Weights of a small mixture-of-experts language model, trained from scratch on English Wikipedia.
Size: 9 layers, vocabulary 8192.
Below are experts of layer 3 (counted from 0) of a mixture-of-experts language model. Rows are named router (the router's row for the expert), up (a neuron's input weights, with its number), down (a neuron's output weights, with its number) and show model dimensions 0-95. Each number is 500 + 25 x the weight over its row's rms, rounded and kept within 0 to 999. Numbers have three digits each.
Before each expert's rows: "mostly gets" lists some tokens that are sent to it at least half of the time; "comes before" lists some tokens at least twice as common just after its tokens as in all text. This comes from a sample of Wikipedia text that the model never trained on. Tokens count by the router's weight.

# expert 37
mostly gets: "ation ", "ations ", "University ", "team ", "tions ", "state "
comes before: "of ", "and ", "in ", "(", "for ", "to "
router:490557480513488553462470488503498492508492527504470514484500519452486513492552498490513486527471516483489532460480484510528528512488503476456519479501549475549478492502520486501464489508527483454520526518487516515479524511516516524484497477493493536500532488519463518474502465511537510470
up0:507477526524506525462504554475512504468507530531520500518491530495486495512468473543487465475532509487526449525542517499491472489540539504521495473477523496512525494486481448450500510565499490495509535471491447509510477475532495473458509496483543496480508465496503484506491477510486515490
down0:489505489503471463468479498502492512483495515490468498524504506522493474521480503553491494512534540490493508535525494502551459453505492476532517482495491509467527501505515487469478448500486531530534488517517445488470463510485490467499490481549524510500522527503488518531519517472467528513
up1:548524488498468492500479517520496538503503505524475477515492485501523498511506502556504500497526463486464522469558531510515485506498489537497496516515492538511529496552494472526502533486500531481518514518494512504468561514503506515543564507489459498537500517532497473490474522525492505531
down1:469518485496536583511498484492517500468502503475510501532516482499516512507535497502522478506474505525532471513533507516495481498532525526540510524513506556515483524524476501449516486513523496501473461457534495492499505504503478493527491471528459480516471496486511507538499473553519519500
up2:487461491507482547530466501493507489488461506524445504493520534529491487473456478491511442495505469503513474496473479498498509474534550463542528501519482482502550508511443518532499441484441495510529485496514486503492486495498524538444526468521478514492494470517522460484504495508531510485
down2:558513498459556536445492501468501474491476532541517476469513483519519463505505459512505554507516519516516492522522490478505461502550490498529467510497502496497486516539486520537514445503446528538476539502492533507506522526470561508456477521515493480515505535485479525486510468509485487479
up3:519508513500499472477524479511499524478495512478529499477483473450455511472494498525525466467479494514485501474476504550476525533467476535431507476491473519522522482484472500496497500525481518484485472468463460479510537498534488470493567492513514504531482520504536498487539503506516507494
down3:500496485512502546482516501512500465502484505509528500500486485496551506514509540420488486499518502492507485532532515467520441565495471499543515519519496507502489489528470496467506469512511482576533517518501442514526475532485525517496500484488481485477473527495481477558450506500490516496
up4:471502462500490497484482494499495481493525531498501504509505508506466487491456476464518503498519524494450457499466520502456466477428491545489544477516473494495529471491518485570491489480503536483527503522506472489488469500519477491524499451494523554509511532483512494491471497520565496505
down4:443484508451496475475499516474478524472505473494523512498484473451520503473475533531526489476484476501496495517508449545545454491493503519538480544479471541466530527528491506540545550499504501518498430516513470500522501507541529439525478474507522471526533497511472450488512555536503503513
up5:478502513487525492477537498454500522524499499464560559472508527502513496480495484521483507532474495485509524513469443456498488568489490508492504527487493485514494491528504468511496551491508463527475489485452481512516564519519484489483546509502465534495510464510471487560525499501501501513
down5:489557494480506510487518507490503489492506501523491502502493466505503502490549468513471494480522500541447487482520535529441518490545492490484490495490532484473495490470529545475487479507528487515525508498493491524535507529458471536506485502494534534524470484521519486499525506479481547525
up6:476493498476518511501475495488500466450512455475507443526532520487489517523486522522530514535482490496514471476495474484536510456469497458475496484506494499483523505489487485465467542506525447494525469492442491502484537466519453435465484488522465486528500516518502521526456453486462507499
down6:539534531524453506524480483522520488461524475495485490506563477519509504534529478520477515531495510484493510495527516515491525547481539530493553485508494478476524504466493484482497495518558491457468501481506504472479480473479519556501550511484543488481520495521538522487478499505542497491

# expert 100
mostly gets: "N ", "C ", "B ", "L ", "D ", "W "
comes before: "| ", "(", "|", "and ", "R", "200"
router:457522485524485500470462500533503455486507509465482515522480525483486510489500543498484477462478500517559530488492505535510523527505491484472501466530519473517461453478529503509471476555522485479509532523515529492513503541465497502507475478517493473509541510496499524505457501503499499474
up0:513485502513520497486515489476488530501552498495483488508478496514488459534480507503502455517481527509545483521513482462503537546518528482491467498514461447517554472536502521479508495507570520487477509512493514519480456554533494513503528488524493467504522495501459462554491494513499552497
down0:521474534521503554497527470510495478527479519512531534503469547473459472498499546477471519485496484509486528565485507520481518493481477510476483509456506506471456526470501541510498519494506517500474529457478472491540497520533510528505445515477517518515488476478448516511502498530517512500
up1:505469489494507506508486496502507488524454514481522505495514473502540493478506442443460523532498491485512514472545519503529469534482531517497493478494554534468494522507542506525487517480496520527478485486454491474491533502461516491501487502490529533470497433485499501505540530467508521480
down1:486508542514492444492507505505499512480464494478542507547505489504477516473514570527514500499508514500474504528462496499500499496473526482504469515478488498515534518560540498491495501485489490497517493504482442505488544492459520492500506527471464498480493484516499521519527511525488459483
up2:536471565495475497503472489529479493493508502519464495527524507509484493520509491493509533511515546518474534544492509503514465479516504484450490522519487495540521497488488474513515448495480502571479486532526502476562452490536493474519500540523534473499494524478507486540421491506489507510
down2:501488495512492469446494516494513500500495494461462503456511496517452454506456508532507511532498501512514470494517514523484484530518508506494472503487493526512478503475524535488481448479462562524541473504509469493523491483482454536526481473489515492520529500508526454508498525459495549503
up3:488518469500528456482470467509495480498452491520493497504552422513485467503516510485499521502522521537521494489502526485505482524477460505508503511507521552492510479517494515489511507475441506521517494550504501466493497496485467496532507489509571493478483519495519543481494477484512475508
down3:526501493535500538499478510532525515501489504480501510491511463514545514491527503511473490536494483470522475490535502479486488500513513506506516500504538504518489496509528507482551497558463516519503456501537496468519503516432508476510509494537503438442428531496545529497488467477498504518
up4:471506516516511482484499486485519532513483479488503502500541516502457440456460499499491536503532505484550455508496501497482564500498544484522475507499496550458476476529514519550475505474476516510501498499530489486558519522535480532541517466502504501550514482494504503488461493464478526538
down4:470504479487502473534488485485511504509510535482501486475459461543506491480476515461490528519509471513512508486504518488505493515488457470508503445556475522446479475512508521493444495489535499535548489474498536520470505494452503479560510508512491465514496525540478511508505544516493469494
up5:522513484522559493463528463519517506539511507476495459516489518510489533492512538455493512518504516515509497499528472495494469492506468495502527487436502485478491535534549489494535486510564489542492494469476529508495493460503520490495518490521524496468520508511491484479566502506528491458
down5:486487525492537524523494468480508490507519525490460500490499491466458498508510526508480501513521472510522485492495512489476505493520510527480495498554493515528521473441485501496493462494485492506480501504524551482483503525486452522468519510518531530498501437509501500515525523432465538492
up6:531480517483507505519540468532524484498477481490494554525450442449504504523491505490507520484490529521537474539519508526512505507471482517499472514515501513485448531511513520475478499550482461544497463525502466516505471487531484472475478501497509485492489508471517508512515504501505517547
down6:477466476460530486499487530515472482530501509510511488487517513506451491533461504448576503507502512452483491505508468523488436526540516479489505517494503492527524494520433522496479471502443505503538466469560511478492505514499489526497511482472504540543474492467508472480497504516461501533

# expert 104
mostly gets: "==", "===", "== ", "=== ", "====", ".\""
comes before: "\n", "\n\n", "See ", "Early ", "History", "Career"
router:500507549527451471483462500533545508487502533459472507521467542508467521478474548535497475521453470497502515494515487520510522514477500485538472474487512467511485565468523469530458472528544511478509503530496509474530481515482465508498473462486487515473464513513477523459505521523483483521
up8:523455507516514478490523515545497503481501547485511504515491526518468464520485486519422451491526523500510450479500513517511484507514517512484487492532465506464504511492463532468523445510522531456531503480474490544501519490502502549487522500504484479530480529471512507517499515520542518520
down8:463546479472506506511503497517505478519473486494506530476510534476449490475525504499530517478468529473512494522496476486511500512513530527495477527505461463523511438529452461502485470544514525538455511506495549503542468491491511482450486545547487476480518510513514513538453472495480480484
up9:507477495458523478503498497530491493529559484524496467487495532518491500510482475501506489485508534494500483447484501499466475496439484492522484532494499511506528509513505489464520502508533477514492486419486510467459498491505500470459488498521476521477507570503579519537521518497503513516
down9:439478521544496495528525461470448492524484507521521522502487526504498507490529491491473522485492504563524498486470499501507545512491473487527499512472519513460508468555503515509479487473523485461495493527497484486481484481478530476483492472469495549534493499454478534476489500530481526498
up10:472473558518483475488484491498496556533509462547486486518487505536537513528475544501495480483507533529497498486480464528511532511499502441477507485505494481479524469540484528511509496513487490500510436530526496488487487506491513475494529527482569535523515486483536502557464512487462521467
down10:472511468503509527505462504510501507483494543526500521516470507478513513472517501535493507449510467518426489526491458514540523464484475522538470489466492518482546567512492519519562524524469491514463518505522544484540478485482464519466490505516538528519506518496534494471567508489473493495
up11:449497480467463495538506496525499518521467526508528514569513510530461473487451477504518523505496511494512464461475497470477498502524514509487475520507482520494510497560484497489513524497481499446502482475468519503580502485455514499496474489471474488504489538508486489516492503496500520537
down11:509510490483504446498487550512520512480503451539500525499543528520531447439551472483501484494501474480498474510490504556517483466497503454493518500479487486511488476497494470484534514508469500537513504477502530503472513464519484561515475497501474517499488517497487480521516487546509517495
up12:467505425484460498509482517510473509516512525460499471564505484469447500526477502499522477542512537510484467513480528503456502480508498521494465560511498519530530516485518473479539522479509541493536457475440509499523477498509514482487486506479536470497493507540484489449487460506500528504
down12:550503494525491489540480477496516495540537511540513520477489470516512443476532508479528525472516479463520504549511453487456510476512480509470561470515505470470504515514488526526520490514590509518476519539521505472502515474480500477467491495510460465470492495506518515506527524520538472530
up13:492563487501480520462527519526499512483499497482500513482491490468520440510533501511543459518520494545475503509458494513468490489481511502506502522514493549506518518520494469490468529504517500533493524481506537523540520493516529518503487566481481485458479463488456496535494490501470511518
down13:484500528455511545505479485496463501471490482530486540473496471489513526479555453524541460470496502535497546528500531504478517468498526468405461482489459525497492484490514498479465458494471497489475487484487467524509531513514502537511515525533507533527507486502505514527489480480479493499
up14:521468522495503539482516510497476490545503494511525496473475467552495483500494533476493463507510476454511447536543493493478495503500512503503517502481528483486558517508490481501500503504555482462508548472518522521465488514453478482478500464505515524538524516483533504510539487481486510501
down14:500535531477479509530487476510499475497483528550496528523475557497499530454495504503471545461480487482495472484509516519524455493493533544504498525532508489484506481508500462495465501509458525545508489507461520463500511508541561495491533486482501513496498529497529473492485540502497465516

# expert 63
mostly gets: "to ", "for ", "from ", "into ", "would ", "between "
comes before: "the ", "be ", "a ", "have ", "make ", "take "
router:505452529536466443497484468523524496485488520481479526440469532495532528479506550508463485507468515457525531496489512527488515526508499477453495523495520500511519502504488474533513489507514454476532523528472521464481475511466499487478482499450489512520448474511489532455485498511472488460
up0:508467511551501513489491543485506503496476502484483509529527480538466461538505527471497487510481457485495460497471450535542479513463503506461463488508503484462487462518498462556450510495480491505505480514512498521549529505537522515507507512495520526517515527498452495536495511508480468533
down0:512485516494513473550475522452477467462512490558514550488485485451493528506538532493521499497582509521525545527498468532498510489502515502515469505512487499495503483467486520481518518480520504491489544505509525526488466515513518465515509513515514459518502483485550489496522481486444456513
up1:487475540519505519521500507521480520497543432523509493452521546517493533511490503488567508513484495479527495495473507532543425482488502510470454490502485514503482515518492455517543493532516510507530518514507506481514493485489493443517480496510491514504509489494469503478464483483542462499
down1:506546477502522529499490478523527518516472524433512514531480511516509492548508480466499500546552510476491465475513491502533564500528508533518492475497492524499494475536502518509515509473492448472531496477525491510478442511518506518480499542493509493541495501541549480519515539494478548482
up2:531532501489478533491497492483524474512490456531493524500496501516493483520518473516499479518470468488499512534500458534511539521468519481503540474527492481565546504523503523520480503485510507464454553471512461546532511486481498549468538518490528499498491511467519514466471507464539524507
down2:501508491492495508522513484494478480460492479459473529486552499474413513506504500463548500510494485541511462490464521448513520459498501489486477503501493509482448507481511492486520534479515458486466490479505491475505525523487440489484506501480478465515487517501503528488474480478451483501
up3:492486538512519473523501486495502511498506525523471493544475482492478510454523497475529494510474474452503549495525463491478474465545495523472470501512459473527537507516510498476519492464492472489499478509494468484536503498517513511557522504482506488554462527496541496503505520526499486518
down3:503496481488523538494480474490513513455517496542495499503486472507513476515486509499530472519504512500491505492452509485528493490522523490513473539511527465519473466535485470461480500472493488480508496509470455477513488513530490466546513484502489543495523497495451512536539516526465507517
up4:516501482552502573480469487453508518519462560509521539517540513513487500522452497488463501496524541491482509488513525503485508470529457509491517533501527442476516481486522504500498466518496502535511507482478492504482455529479487494479520548522511469476498477517485438521488490501547519506
down4:512461457476465469514507499515491523508536518477493510488512511553538479527501496539475523457525492483507506526545522499510491453494503465514508487461485483503471483476500484463466501468502555536520576491512546525535479488491491520542495484530486507491497493549501503491482547501511493516
up5:467527514459495527508504492527521498473538474483525472502551464566479440509506489492514465471493485509504479482497502512505519520470507517528470505482518530485471527486505496508495510474512484500535472520447534469532528516543511497501447488485479488540546490454526499508510534459464539533
down5:512459482505523505497501530540491549482509496519471481515471516468498481566494524482527468529559486507485485486539503548479488522490477502493505558497530481486488501529500494486451524530520516494507454499488499503499487523519530535539515498509526463520504490473466500499495516532486519492
up6:496454481468484492478503492509520457481520522489497458517493506531476458510479500464506553521474547493514479496526478511504554492468494517536473510503463489478482538510525525522507503480554524507509494482486494486502469478510507461479505485469470541557521470464515509475510470514502536521
down6:514543520510480505486497554478552481466492491517490501535503507539484503467515477452531492493514516483498498478524531483509514489465513491477517504512479497428475489517512526493518520517507512463479508512484477487492491466525480488521474490528542501508495535554516510474477518502490513549

# expert 96
mostly gets: "'", "l", "h", "t", "n", "g"
comes before: "s ", "t ", "ay ", "ob", "ow", "ot "
router:504500510577467492488467502550531492490459478488492514463515524553505509521444447500524502478473531478500459485534456522477491504510528501507478469453509482507483515475510497499539480520509469470525485544482523487491537520544491479472476503493486491507479551539496525486528520502528488517
up0:518506496499470467512500483536524513489467508522512439519532482478498474517468508500486505533559497499495464469519508472499478534446483541539521504493511481487493487524500504523517517538527564516516484501504472500487507443516531460486491534468516491500519501539516508495505520534480503490
down0:516512524481496467488470474521446476452509494499502517535491464499497514481484542467482493483505473531474515482483503492496501500491488453509526487559547482516512499552494508513492497507505482530510552506479514503487476511501506512500505499485443471460532530473495457442492537503508478519
up1:523491501491518487511486483498511488488550490512500459501502528502494490500515493490530511519520504460487470504487442499511515520544542523502506460503432524492494476524478542470474463490520477502501470496485464523499535495509550472473481509545562462516480484545488482478482536536503483501
down1:531524533503515466490514511468516468459520471516482491476525486484549515507526465440523516496492467495507541475506462539495479481469511500491534547530527485513522474482459452538497439466496491485490520477511498505495482516490517481485502526537486502509550500488489476511482497445506511521
up2:541506479486525504496570497490481489484499534517534461479520477492499512522521554494447508526526528477521527523478481479510521547495483427454530478462545450472527491503503480511491496514510486504488496499462495529519519493538504533452485540464547509436473498479480472531538477528479511553
down2:489481492474528504508521460570557583511467443499505514477479550497472520486506483491487478483500477519495522470482539506505521488512495545508541482493523489432471509465437494524505498479485496514475460464492521489477538532502467523496485490516522496544537511490487522512509454506512524526
up3:510510499523517521483495512531445476520531514504531540498476404538493461486491502499475534477550480491471539501509462508499494562480540472498529501501520512492523476482509547530475498502484509550480473510530482511560510536461521517495537508454520474487491550520471526452479482486514494516
down3:489484502526512486487544510453479535510506484516528482534509463491523480518484508476473508480475506461484476511480502477497511500483503532487500470483496540479489507492513504518481512492480487500553502490492488457507519517526518516503458499530521517518496483491514470524511459512491487494
up4:547540504498468510506463478555472507535476490510483465514459439473505484480507510489484484540503502476496480470506514490547495518489486442489520504486527513496478514521493508489504447514495525509481487489493496477494499519480544488522519490501494507502478493478530509488493509476499520499
down4:518518463496538515492532472523506507514506538495526437506466485534516478488502533572486502500488502479513503505488506491503493524541504495501500513469499505485487466532521508448595542479503502501538530469520515488492466493483486484533487458474525473494517479471487488488502488522539489507
up5:526523536512550507526502530481483483538515474490506511464493488507466485502511522500482468536492474541521493533470464514485535526467491485469523428523514464540530542521514505501504484488512475530506488512504468503485491497466487554520510462512499472471488481528515503444493482515514539505
down5:446497533523529506463498531506514547531497506568524482480510539480461522505524469436495474508527477493486522464488477511511495466466501508488519523492476517509462525475520466487484480489527522496505493536527476484521485485472489541511510463459564556454512513482476501541452510544502502529
up6:481503510493483492501452496524494516512541473494548512505507456513475510432505496518504505553490520498506503483497529516511545539520486511530455526507502546512491493517468545534533511494516506539519473477524464501481497530453492472507532453521457486491436482539474477497498521528485514469
down6:518528470507496517519469511517521455558503507494510490464470532502515497529525503522491524497457499478482521466509483512472468508477551481487525502475475496514477505506500492468503527522569504519537517543466515494525500495466540479487512498497541507509506466469504513529491477446519478512

# expert 119
mostly gets: "for ", "at ", "from ", "On ", "over ", "in "
comes before: "the ", "a ", "his ", "least ", "their ", "its "
router:465481488507534510494460470553528508489523533466493517502505460470534536491462481470518473489550524521509516493537475506498522527497518477458476520466518539501509569463532480530480522488508513454530486475512523482509497498504510484506491505444517465545466501512466539492505525495496467525
up0:507487498544515509523485526506531472504513482545463525454441532484500535504492489511499533512521493474505514549505490536539477468495495512508508527503498510480514521511545543493536489491526476509476447500526449508511545484491474481496463514483461528494465504482544501441453520513442457488
down0:472529533508439470517547537494493486506462494471475483478523465535483471496514485547506505480522520511509497471501475493506494493489495482530480518467468550515465507468473498479502482516513504503477527488584498507484545503444519542501505498525492523491502526487480496507469461498524495486
up1:495518500498464512450529464500474494479482479515516496437511458500505523524512473542479441522492484548540524538491548508513519524498529539489551522507515445484469498470491464462527521527494518452466517501464498509511542469484486512497497531463500543457490473493472494518501468493518518521
down1:464516506538514540492514448508492464468502466512460523504530476474460488496515505517513520535505494520479463486482518529491473468492517482518510506496519495528496522484513519467462453454489503509441487550515495510551524533503490489475480499537521555525543504457532505489477516474514506553
up2:512487500473503501510500468492492470503509467537532497561495470492507463525515456507512519460487495479503532489490554471491526576464486527508490478493480525522553472488518537527493505468525507514514460476499525451514526491473537532469505509516492529480471504488492505502557469497489492435
down2:496500535487473515482479469482483511530506488509479474472470542474511517503484513471505536511470489539525468490505473467471489488482488479469502514517499494484518480542524488496488525462464491515512494514466533492500518495601493501531459514484467516481520489496475544493515520522521504501
up3:528514480488500469532508545511507505493486470520488461495537474484512458512510522549458472500500450542501505509521489546499467519502525480512482515520515527464464510522479515492501513485546490514567502496531491516535547512484502545522502474497501517500529501484526498489459502472485457509
down3:490461519461519432538515508505480503474523479524540499540545486516460480533486519503515496477528515468481457498558467495498480536484518497461488517528519490512531492488511493509526497526528499519500467533524505480487464481520533486470498509451489491503512480433484480456514449525479508487
up4:511503547503518499504516481508532561545476527528459482504541523509469563496496527485485502560486492490481489525516550452482438505518507468493474503495497498473491476503523509504515469463453525506486525473537483497510531496521523479506472535513502500473497532561491500514458536498505534500
down4:484525493493453504451504478518515529488552514457518482517470511485456471477515485524516504436483463498482512538489455499523445561582499507476509488532479492486470523514492520493515500556507492483488439511518523495482483481479468451491505501485512514445488488563516511491504462479512496464
up5:565498483486517519482465468512502479503501517536478518523493500499443504543501501512491516540558475540492481526504487546506467514465463507465502503545484520485497501561501531485494502474493503475525515488501517512474526474528501506496509502513525501487485562526506529522477520505497451483
down5:519511472479526505538554494528520484472488535492515534501468487505505466489456467478460508507454534520538497516459474501494488480493509514518486482516504503470429546481500501518490474522511452469525467496479520497470536541487469486488506543493510485494453436506505490481495520465448504477
up6:506443471503532427502526489495451499515512511494486476496494486477488502523458499508524495525465512497536553515537526469467484532550489504494515499472504496501511531524492591490503446465488515515523496504497492479476535502494460499520503493516502500471486498478480508495483499487495464534
down6:541465521485535501493460501527489536500508508500494510555517480472544512554531513497489491494505490498472490508504520546491516493493491515485482501478512474487533444475465495504490537538530512538518499504523521503476485551519452531497514492481499507490486494472562512468512512476518529487

# expert 58
mostly gets: "University ", "Team ", "States ", "football ", "USA ", "M "
comes before: "| ", "(", "|", "and ", "of ", "in "
router:502500481488499499480457506547511471501483527465465525524482514466469520499478550476474510461488485475483532465516492543541532530537501499498496507539504507504459453475500493520441478507534469508515526530525531493464499531486483507484474474520503515552485526479474524481481534510493483477
up0:469552518525542498434489532502497515479465540486527479511516494493475483508434497543503507532515449498447465493554540476519478506517461508515490486510495535504502504514473494541474492489510468530511477495465551486490487542483517507503543477518495489517484518538512483522486475532509526512
down0:529505554492468487520509550468496558498507548518492493513514457481576508514467461516466501520498495485528477534498454467490484470518520504521462502554507517484499497482556538503510532490497529504497458532475488483464510492495504520488463503515506475492486515478492467526559465479548509490
up1:477476549508520496487537489541496528477508510476515513483505514525483471507479484533487524488491464516455490515508460514531526543474478495573503478530479534521517458483506516512526508518484508469509495494511521536498509449482531445492522457434506480526507488493534527491475495498509487464
down1:514436501486520466505530502518452474569506513513507500482513523516510535514491511509513522492501477461519489504528497518490507540479498482511483492487493460468523489523473470527514520479464501500573441484501497475471511465502525523480496465468518473493475468478569489496518483536534486488
up2:486490513503494505523477511524497540410515498478483465465541511491490508481503514496515505479524514469484505489522489516527511498516485597508519513530498525470485502490496508477458492499521499521512550489493449508497508540535504518508507504500516505510536511456511473516440490495481529503
down2:507478457506484506478529495467515576514500479484474517500539508483493501491507488523477511474546495494527451495509475534556455482492515502493480507453488471504511528480494493471506485475498489487510469456509454493504505537509482501489524497535517461491541480453470465420467506469510469538
up3:470470482485474489493475469503515488462531504523501513464544480458505523519526501465562543470480467500502535507501516505537475504557494486482523503458490490498518540541501464518472476535422500507497518500505455478510478513495511500514510532502521509501509494494497463473459561494478487518
down3:535448481499531493546447546466496500484525483477534533497540493527476517511521506521506500511505531464547499467506474487521482473501499517471503509505511472465518446532491504514494545490524500470496522550535521472492531529511483525452498506477536490444532534455460487496504502483485457514
up4:488533493541525476455450467485488461508453455506516463469465481506505479482504518468489491467498489443510504433496529493506479505516542501477441509524522528497494481516495523502527533496494460493516470526477481518492486513499532526515551469494504505537491514540519505530482498492485518513
down4:497515466493529471542467474481506502490501486486461513477496495505550493512470497546508521491493452486513482518463460516529456481502501480540486464515506514492535513477513504509472487496485490515481530483489497505489547512475511489503508501525507475528494532496483527484489495492503491466
up5:523494490444568476480495472509509455515500490546455523485466521522495463506507500497498503532467471480552470519499452498542450521511483496524489520517488485511461473489506501542545500464490496510500514462487521524540498482513511447546494525514455510495514506463495512494518542538519487516
down5:515503533510507534482470429497514500540476464478492507498482506465504491495515517495551558485506492442518530464508520530527497516489494515496554497525475491495495479500497525498519529509530515515488487479507503479485491550489438560480514484465480458498501511463491486516470477475522514510
up6:494460504530492481492477481473502516509483514498452541482519483533471507523496510465525538486486486509515545492485522524490461541512501530506473537506492495469518524560512507480485512493535523538521462509533506497520503464480483536531513497479545508475515517552496525517480468538437527520
down6:483500507503504491502516501509530438546502521486500503490550519504475463497509519505486530506455514487494450487517506458456490501533504511470444482482493505517500493558504482513541502480501484521483434467486531477525501483490508491520491496492490523491436491531507529477476458508509482499

# expert 122
mostly gets: "of ", "on ", "in ", "by ", "for ", "with "
comes before: "the ", "a ", "his ", "their ", "her ", "its "
router:474489512507511479546511447503496491479528530508490517478487537473550536512499507495440480476529554489508512479509481522488522520512533484478453442512515525492497531479517487533458498529529493444517517480501510491453459504509470487494490477472479501546514495525491536459544500512533488521
up0:463537525512499559486488490529487458522480507539489538514533526499509529504537494504534474533503447525491523496474521519499563517498525503491510521522494435538495495516539540481485507507506506464439499499486455534529506520502476508492496531487495497515525477485536506509446437467520502540
down0:503534534558503479477484497480503506521504499483481515484539514472481524507526479492540510502499515535474500487501455520537503461511551526514498549533498481537489515495501491493466442475471518509444483525483450502544539520537474518454495502530533527490513522471510516485438516493479505515
up1:532492497558467544487500506497528506455510462478465511492508463541441463490500443481510522483473468521451484457492507523504527511497529477476515473488477543489533443507487481495480500483495532501468511511506448500494508487469529500491494509475513439496519494521494525529510475488474494479
down1:485495512508470536496481516517536492447537492527494491453516497509518527453474504484545559494488497498486504512501517516518490494525482538494503520545465510508501532515477512462522495471483487454487436545480508486485536496482511499494439516536487518519502501510470507538491476490486513534
up2:531489519501467448509477512531527484506512479499545461455476518507510439497494513460460518493468550484521492490510454481494544485499494485535486477480466490505471505519455485516502478498467483486503501506480528477542476459515516514507508500487510551519561516457490502466515477491489509488
down2:511498504467497507468460507506517510491471472503537519501479469496505492517539542501514462472490472470466484468476465484476507514499505488500505501486549512498491467549494499511448486502480504536525458551472509519470490509495495490482476540496514506465485472495509508524462541497485531455
up3:506533495511488526477470466496508458511497537505521498514513488509496545550532483492491494477540529489502491470456500510486515505514501504489493503519479465534492498465465481516509516518506465515524515522474453545505516499486520488486504532522504489459479521478511495539519486508507552465
down3:555534447497478513500472545527497482517469532485519467485571479493531505529542489466490521466518445533502519509522535531486485521529484486499487506492513523472495511493472492519508507481514481490508472461514551544507527527523514511496530512512506512486487508497472515455467487477512477526
up4:514484489501511460510470505554497524508500520510532540503536496491511545525514517473475495539501497523503497490468478529516510459513511540482511499494471528502425474527475486485513460488473505488460521506471513549491534494471506485510556508462447487502538526504529491544509462504504487546
down4:516447484572498497469492471489520515476485482492547535466501496519506502466503512516503518498525537541482457428464482501519493464502519495495505499524467415478558488528522507471503494512490488498479503496472490491523511543511496496486499490527509545507482531487475472554518521524501460492
up5:500479490504504463513476497480508515489496448525529467485479526474503492518509468523508489520488536526488517461467517524498467505533543487512510508527486510483490492475512544497494537495474505500533492513507496492532538535526453532534468525482498540500460505476466471446488496513477510514
down5:515496499502505481496512496518502509526494472479530506509490453478531465469552531500487503463515509495475467482516497508488512491487518496487460504451488487507469498486487527492551504478518471491515471500524482527484528523518477492504485474461430489504525537504501531497497483555513456491
up6:482484486527511476488537453517478476486508442498508513436498503521519510489460504462509471465454483522494519499493521501463474464487495494473547509523507536488508476454531501462475545514490501492501497505545524495516478535529460480515493482460513515492522531494515457476472528501482478506
down6:504488531518511506494542492464477522493531502506504502521479480531519507512473537521499528524513502486526515487516493524489508489491469525502436529501500502510527489562486537511526452574490494518488489509472507450523543513458552497526504480516539486456496570484507474483506502515515498485